From a checkpoint of a small mixture-of-experts model trained on Wikipedia.
Size: 11 layers, width 320, vocabulary 32768, 64.4M parameters.
Experts: 80 bilinear neurons an expert, a softmax router.
Training: a variant of Muon for the experts, 482M tokens.
Below are experts of layer 7 (counted from 0) of a mixture-of-experts language model. Rows are named router (the router's row for the expert), gate (a neuron's input weights, with its number), up (a neuron's input weights, with its number), down (a neuron's output weights, with its number) and show model dimensions 128-191. Each number is 128 + 32 x the weight over its row's rms, rounded and kept within 0 to 255. Numbers have three digits each.
After each expert's rows: a language model's description of what the expert responds to; "comes after" lists some tokens at least twice as common just before its tokens as in all text. This comes from a sample of Wikipedia text that the model never trained on. Tokens count by the router's weight.

# expert 37
router:116140144106097152171193170177091180180162156096101112134104219178105149091126125155088157139091160115096095094149027154164112126168135166160101079096163108200136230120099159081088143100121147
gate0:147162089099097124171060068146166147127138099128081120122181086075138100106124109125136140092153147185192170122213148143175152119123107152094133120114081132099091126187105079083127104148116059
up0:094114158103171128212093149100119135151203096119141148145073151161102134140143124085095177146107139140112131110146117101173119114121067105099092152155103103108164106088120129173129137128134166
down0:105170080140142137097140093146153081113131112056129069141128158130157142154091166173061137131124105177148120153100173110091132138118105146150213157094143109108189116173154147072114086160094150
What it handles: Scores and table headers. Digits in match scores and election or astronomy tables, plus column headers like Score, Votes, %, FW, MF.
comes after: " ", " |", "–", "1", ";", "."

# expert 2
router:148152197119133168174167134159086140119177169099106106182109198172121150105104121148115180125102128113069089105137107152133098080185089176140126069093170129152093187160092137135140116080140106
gate0:152123113152135114151174162170188182160128116108197086102133148174130094106175134163096094186162134178000107137117149127176057165131126055152113070142144150129101148154131150103164148147116125
up0:143115151122156166105127083045114132131150103087121145075150089138183138153139145125172126054106154141129111104124116163125106134126116128093114178089189111153105089099200133144107202109103118
down0:107080092124100116117088089104093099112108137142153112158159136140213083188154122104161126125125109105129125061047163145112103156142086142103052133171135144141091109141100175124172093091144146
What it handles: Digits in years and dates. Digit tokens inside numbers, mostly years and birth or release dates, plus table figures, such as 19'9'0, 2'0'11, 1'6' March.
comes after: "1", "2", " ", "9", "8", "3"

# expert 14
router:105166151130098114134152193214126190172137199093148075148112174173109140118122125160096132202151128133079105087132095147178118114171074138148096110100125088147081183154102127075128166128144087
gate0:225128066174124176086077095148102133190142109167093085117076116142143104089115141120177126118111103163119109171119083105127108096101149139162107101155125094090131177116143153098144123135109141
up0:119086120139153174150088111139127124178096118126137163100148164106114107121129112096119125140116083127091171143131082089098162130093150146124094203067136147188176122144116144160122185126174099
down0:157160147139133100089048160117145113083114127099116127079144134117167085074110135140144123169156129096124114156129127101107129093133116194113041128170147141114103191094121129102146149074130149
What it handles: LaTeX and table cells. Backslashes, braces and letters inside LaTeX math, plus digits and entries in vote or data tables, e.g. \rho, \begin, i.e..
comes after: " ", " (", " $", "%", "}", " \\"

# expert 43
router:126130186136139158157157162188124150171144185110114112134111158175131161148100079161092176123106127120106093067155122100143124087155104133187085121098160113178116186131111148124135167095159074
gate0:111116151135114116099139130177148200146124083164073153136092108102167119142109121177082053127144124171074103103116132103110157101182147094104152105220124111091138068141070071131024163225137117
up0:124172133152130150133151120093147126123155098138128144115162162167120106112094150109144162114164141142147074207152151133140134119092130107133062065120124130132188155092135148093155189098131168
down0:094151144096155147154113096105134067075159148106119126090112074148137075116175168108172146108157105118119142097110176081133170145094149177140112102179157186102137199117095171143154114114166132
What it handles: Leading number digits. First digits of numbers in tables, dates, ages and ranks, such as 1 in 1993 or 4 in 49, plus was, were, been.
comes after: " ", "1", "–", " (", "9", "_{"

# expert 13
router:142137140111104098118150123147109164137152154139100114121131126118107127127130098138100126208079178050104136110180084130139121083158104202151076088123136093144102168183128142072167156083130139
gate0:122166108167050122124130170092205109146159090040179170048076100131099100091144169139183110103140135165144083131111156114086130133106100130106181142088156115174181083140138084136145158091148147
up0:098142128158162126089126152124120146125129106089146163085107152163141077108111120140108154147144113161083136167166123120065112068147082107135148082106134133125171127119092110097137074062217137
down0:130124133086069101102111133091136133134179124097151089105038137111140147140138158170117101106153136113115100116130133102166183148158104169062161121082098129117161130128109118149132207126145127
What it handles: Census and clause junctions. Spaces before numbers in census phrasing and tables, clause commas, section-heading ends, and words like There, where, what.
comes after: "|", " |", " in", " March", " January", " December"

# expert 40
router:098150131179070141178155152168127141167170180120065121135114186187101123121107098141094139140112185101105073103154076165128076096143059127125089075095126111162139174121121136076133121137124099
gate0:092122140141096119193130172169141141132144155115158150113093099092159131144143164098140127102106073139146116142087115074191073127114066126166164055100127182132100130125116124151189116105161117
up0:145107119153200085061162086111091085134153124142086098150128109130130119125145086144159150182121171140130140128124142116148160152085113116105107180142165114087154113122101152177121108161140113
down0:172113116156111131124148136129131136136184116169139134128213160168068065078163133112172157178102161136157079112191173145121113126218144124112121100171146060130146116113097095151099152134139159
What it handles: Table and list markup. Table pipes, header dividers, heading equals signs, bullets, dashes and colons in tables, lists and infobox fields, such as |, ==, •, -.
comes after: " |\n", "\n", ".\n\n", ")\n", " |\n\n", "\n\n"

# expert 18
router:139122183111093139121125159150102179177137153090095117143141131145091119112149096146131142159117177084114101103162115157156087125159094168139116075100185104174139130147071168090155128062157098
gate0:149143162125138162191117114085101128154108111128119149084165137125145151161187157139115104119155150132130139167130156160088121111083118132117100073096149143153138132105147159181135086111127152
up0:163179180118138117133119172142172100127149160189086094102106064101111166143082065071134168078119140119107099175129102140106157131129158134113160147164136117141124113163130132110060134065209118
down0:135116105126168106130123107103102151101116122104144184106131117062126155153157169129133139145171137123118092154118168142127144113099077119150078113128101117090081101086124187141122134158116130
What it handles: Nouns after the. Common nouns, often word-final pieces, right after the or a and usually followed by of, e.g. the purpose, the edge, family, album.
comes after: " the", " The", "The", " a", "'s", " his"

# expert 22
router:126163157143109171163177181139097148148141171092116090145066121155120156095106085139104148132114172135124048095147103142159110057186159120120123101088144102150105146147144175121179178088225107
gate0:171119120111118191145111109111134060167106129132087131180155096131134131136136116152070088076065133170143148126089137075172127146112135142129062171075100164157120114100106103134143163128136140
up0:117102155104107221106098123098125145226141132111159114091140114122156214113137142153131126102089212128115116112174128124126126129171130070167112119118057097072183124102086106101159140097147079
down0:119130121112097119099150083180124104135070069141155161174128104080127093119164107115098153095110125141173145100126142178042190148083149103153109100104161110140122136095182135190061116128072072
What it handles: Occupation and role nouns. Words describing a person's role after was a or as, e.g. politician, footballer, American actor, fashion editor, talk show host.
comes after: " a", " as", " an", " was", " and", "),"

# expert 29
router:127164176138077117131133158137121181154134149056108092158086164141128186120094143155136125137086138108047099080182119139141095126172135184112088096075121097143080179168136129124168173127169105
gate0:135171207126120133135105131081163178123133072146099077115136172130101128100110104163164104134176133161060150129185130098102154097200137104133123118110160137066096167168095102160064094151137106
up0:142155173128107113123100099095178134151128124060104131119104096164126177103135110135125095118125150163154150071141152149110084108169149146127146127091105129068087174142120110177120159145102097
down0:148135177150121120143150161148112149129112149131126137124099145084192127116080096111118136136094142106108139133127174131126086047127104112104182143080143162130104079072105147164144196150081140
What it handles: Sports table cells. Spaces and pipes before numbers in football league and squad tables, such as goals, matches, appearances, plus dashes and scored.
comes after: " |", " ", ";", "3", " /", "6"

# expert 20
router:093128136078088158158147164153098157184152179114140088168119138160097152114099094143061164162097141130104107133145098194180135126161087174165123065098158127130106118149126155116131173097160091
gate0:151145114073119123115180119090132193158094107173170145177216167148048134074074088139150159117114121139112125154137094212119111106115150130123111060105142109119146112135107096112123119117091162
up0:191116121127179176114125108180122090137175089133119113059176104134141132177152147121118143156102127033110105121128151130119139158078146108139127108126149138182141136114146123192107103089158145
down0:116145160075147160131166126173162164135067144128126104160065153176105082164106085121146132141096108130183120085126124157117179166136153091149131159158089140163132144049160167153115164160121157
What it handles: Quantifiers and modifiers. Quantity and variety words and articles in expository prose, such as many, some, several, other, certain, diverse, large, various.
comes after: " of", " to", " for", " in", " and", " with"

# expert 15
router:143169133123103137182212135211108162152164184062104093129096144134115161101132132166103146151147148104122078082168106157145098136137114149158066143115112104195084158153134137130158110131146114
gate0:195146152118205124116131164126169121137131082127110116174169090112115074102162149141182112156150148141141147179107125061145146107096159144109081068087105108128165128093131112120138155147106057
up0:190150074175186153106088138151109155111111141203098173115092132127068055158109151162066125132148049115106123121197153082178109108159162131082102115081132100151153134176136130128160107110160138
down0:110076101091138145097108141104068128115160113125112121114123089150096103150141125150093112145110128122134160112130113086097094131140157078064145135126106128161160028103099135118152123138050162
What it handles: Sports results tables. Cells and pipes in sports schedules and results tables, holding venues, events, places and teams, such as Arena, Long jump, finished, medalist.
comes after: " |", ")", " |\n", " in", " at", "|"

# expert 8
router:124117177098083178164194148162134157146145197082099108122075192149098142124116137167106160177115156152099115074136095154151081091136113171112115151101095129175082165172123090094180142069136118
gate0:138135088032099107160140082130120122080141142131131198124145145086158118073121135081108118121178121160143091109111134130133211140156113126123143115158173147130137129181133146132155187170132111
up0:198149128068081108104176126179131151087082137180130144176160091107168153147091152124093187140106110090160113059159162120108175193119126138111085185106187144087144140112105107103125183163084145
down0:198122125074099122142056129118134099098146107103126126117121122139142183131107126063145098131075117104178109197119139103167064139145140145136141147085179182139204079157115119085100174154111126
What it handles: Units and numeric symbols. Units, symbols and punctuation right after digits in stats tables and measurements, such as %, km, ft, -yard, 3.0 L, 3rd, and table pipes.
comes after: "0", "5", "3", "6", "4", "2"

# expert 35
router:126143175148133162193152156121113127119153184089108094158100187167115136100080091145100149132079142084115104129144100173151083097150111143122102116097159093160099170131100215135181136124176108
gate0:126121100137112058196118139072180134124149172105090152127122113145088133067140130147080150142119113128090051175144125150095163148167126099161086138092114100116156118167189195152142148149124117
up0:077154176136089143126131160124073115133147136140143093138148149093134149156146069152146157131115138155138197142148109119153124162066125118113123131112144151154135119113127121167109129137112139
down0:138135145196134161079053115071094080108153110089144115144082059155145083119094123164126133165122083110152114140153119165196103108211147133113159112135093117176124130156129141159174093102101121
What it handles: Infobox field dashes. Line-initial dashes and markup before infobox fields and headings, such as - Website:, - Class:, ===, Personal, Preceded, Career.
comes after: "\n", " |\n", ".\n\n", ")\n", "-", "|"

# expert 10
router:130177185131117156133144130180094176168141168137132095165102190185073147136103112135106114183098172084100109030144134168126081091172122154153081122085155099146103193161133145104120184116136122
gate0:117085154092102129124174129099137129142077124106140111105098168161112095100169109159123091085127125137122080143126138148134086135120126066086150118098114126140239148097130141131197107118163188
up0:140089110134138150148201099138156144095083071082092150146144115114138144131192156169168130070141165163093157132147102104125155137132146088111171147080169160110161144096133099156111101152184184
down0:098127122127119118098088117116064131126134164101144058170179115162147152163090141115149131114124098094167104116117127140153106050082182160152080195169183137153118148117161100117086125115153151
What it handles: Space or bracket before numbers. Spaces, opening brackets, currency signs and subscript braces right before a number, often a year after in or a date, e.g. in 1876, (4), $.
comes after: " |", " ", "0", "9", "1", "|"

# expert 23
router:118139153114143170160149147143118171125179122102124121101099140113121155115082098154095138166057120106113104105158131123149116117183087174145086091154179122189075178117110164090149170110121128
gate0:085129111079091090068158069071108122104116092104087148148158149047118097152072091145131132113122096118125128114147115161146080118116127135139154096114149084137119099161065122157079055129082172
up0:107122054152172155149113141174158148060133119142141165123028159121153150112126168098159169126109058111144131197139109140110192171198127147122149122101115141147129191073125084079155128137125124
down0:166092101089127087098140135137106140110154156144071120101113132121107108166128166089109149113105118093162089109115163107142144094155107063121121126152104200083169139096116081118185122154130095
What it handles: Years and list headings. Digits inside years and dates, mostly 19xx and 20xx, plus list and section words such as See also, List of, Personal, Championship.
comes after: "0", "2", "9", " ", "==", " U"

# expert 16
router:088127177094073188132110148175076158174146157106117104125127171131108161109092081156068119128112164132113080120158129129161099109172103176147098102117159118141099125144117155098189181134169097
gate0:150115154204164150141122136115157126157118118117125160149127117066157142142117130141077146136131067091124168180071116118104115143085167134143070122134043166165103108155123156173117168119145161
up0:173122177124163047140157157105134192187119085074132140146074199158077165111092156152142099118132155147073189124103110134108141167190085108161161120172127164152083083163151170145087131159146135
down0:162129141075163155109167145135113154181154147166124109106146142195105111095110129147142099092082125115115070169153155146115149138106122145114215108127119141114144108135103100051058074118129168
What it handles: Determiners and possessives. Articles, possessives and copulas opening a noun phrase in narrative prose, such as the, a, his, their, 's in the club's 100th season.
comes after: " of", " is", " in", ".", " as", " was"

# expert 44
router:124171148144136128162179179179091149168139176064032107155124143176107102117115114108059125155125157087117101123155108187154090075193110149162100105112147096152105174200116165047152119114164093
gate0:099091114196173144203093153107094102120083071156079116148116163095103097137092125123166143153096137145114145143108116060175091128144108117157106119091167108140111113091099166129143092100110137
up0:104124146106129146181102183109111107138161154160111115145171102124149154145152098108141100112099094124167227133103073087148163114126160113117051071061138205142106118105110162082105130168132163
down0:150130116058158087078125084105114138138145080103155113104106117105119144119095182121085145082130158085147082126083141101099099172126132106096132183142150148169119059140112156103165099097145130
What it handles: Political and institutional nouns. Names and words for parties, districts, laws and institutions, often in election tables, such as Party, Act, Democratic, District, Council, Turnout.
comes after: "-", "|", " the", " |\n", " •", " on"

# expert 1
router:114160126125109131157174169203107153150134166130082070160112140153122137068134121156078147165059121087094092089153094179151100133148085195135118086110126131147137219186125127117171111085099115
gate0:137095113102145137122158144097133087137118109104145095118113196125135148121140062111193091184189064132127077206114066102119073149131131175164195111138127116110187166137118130158150151142144105
up0:129153185149124070109086073118114152134160086115121147163186207071136124133116106091109158140142095086115179032111113131144170186082221174103109137114094146112157192108181074160156100125107110
down0:124118111091093157081111116115135096175085235219149111119134129147021118174136123115063166119127183152136090073125085140188225141127129127138181176142097100142178117169158121123122089108108183
What it handles: Digits in quantities. Single digits inside multi-digit numbers in populations, coordinates, heights, years and percentages, such as 3,78-7, 1.9-1 m, 198-1.
comes after: "0", "1", "3", "5", "2", "8"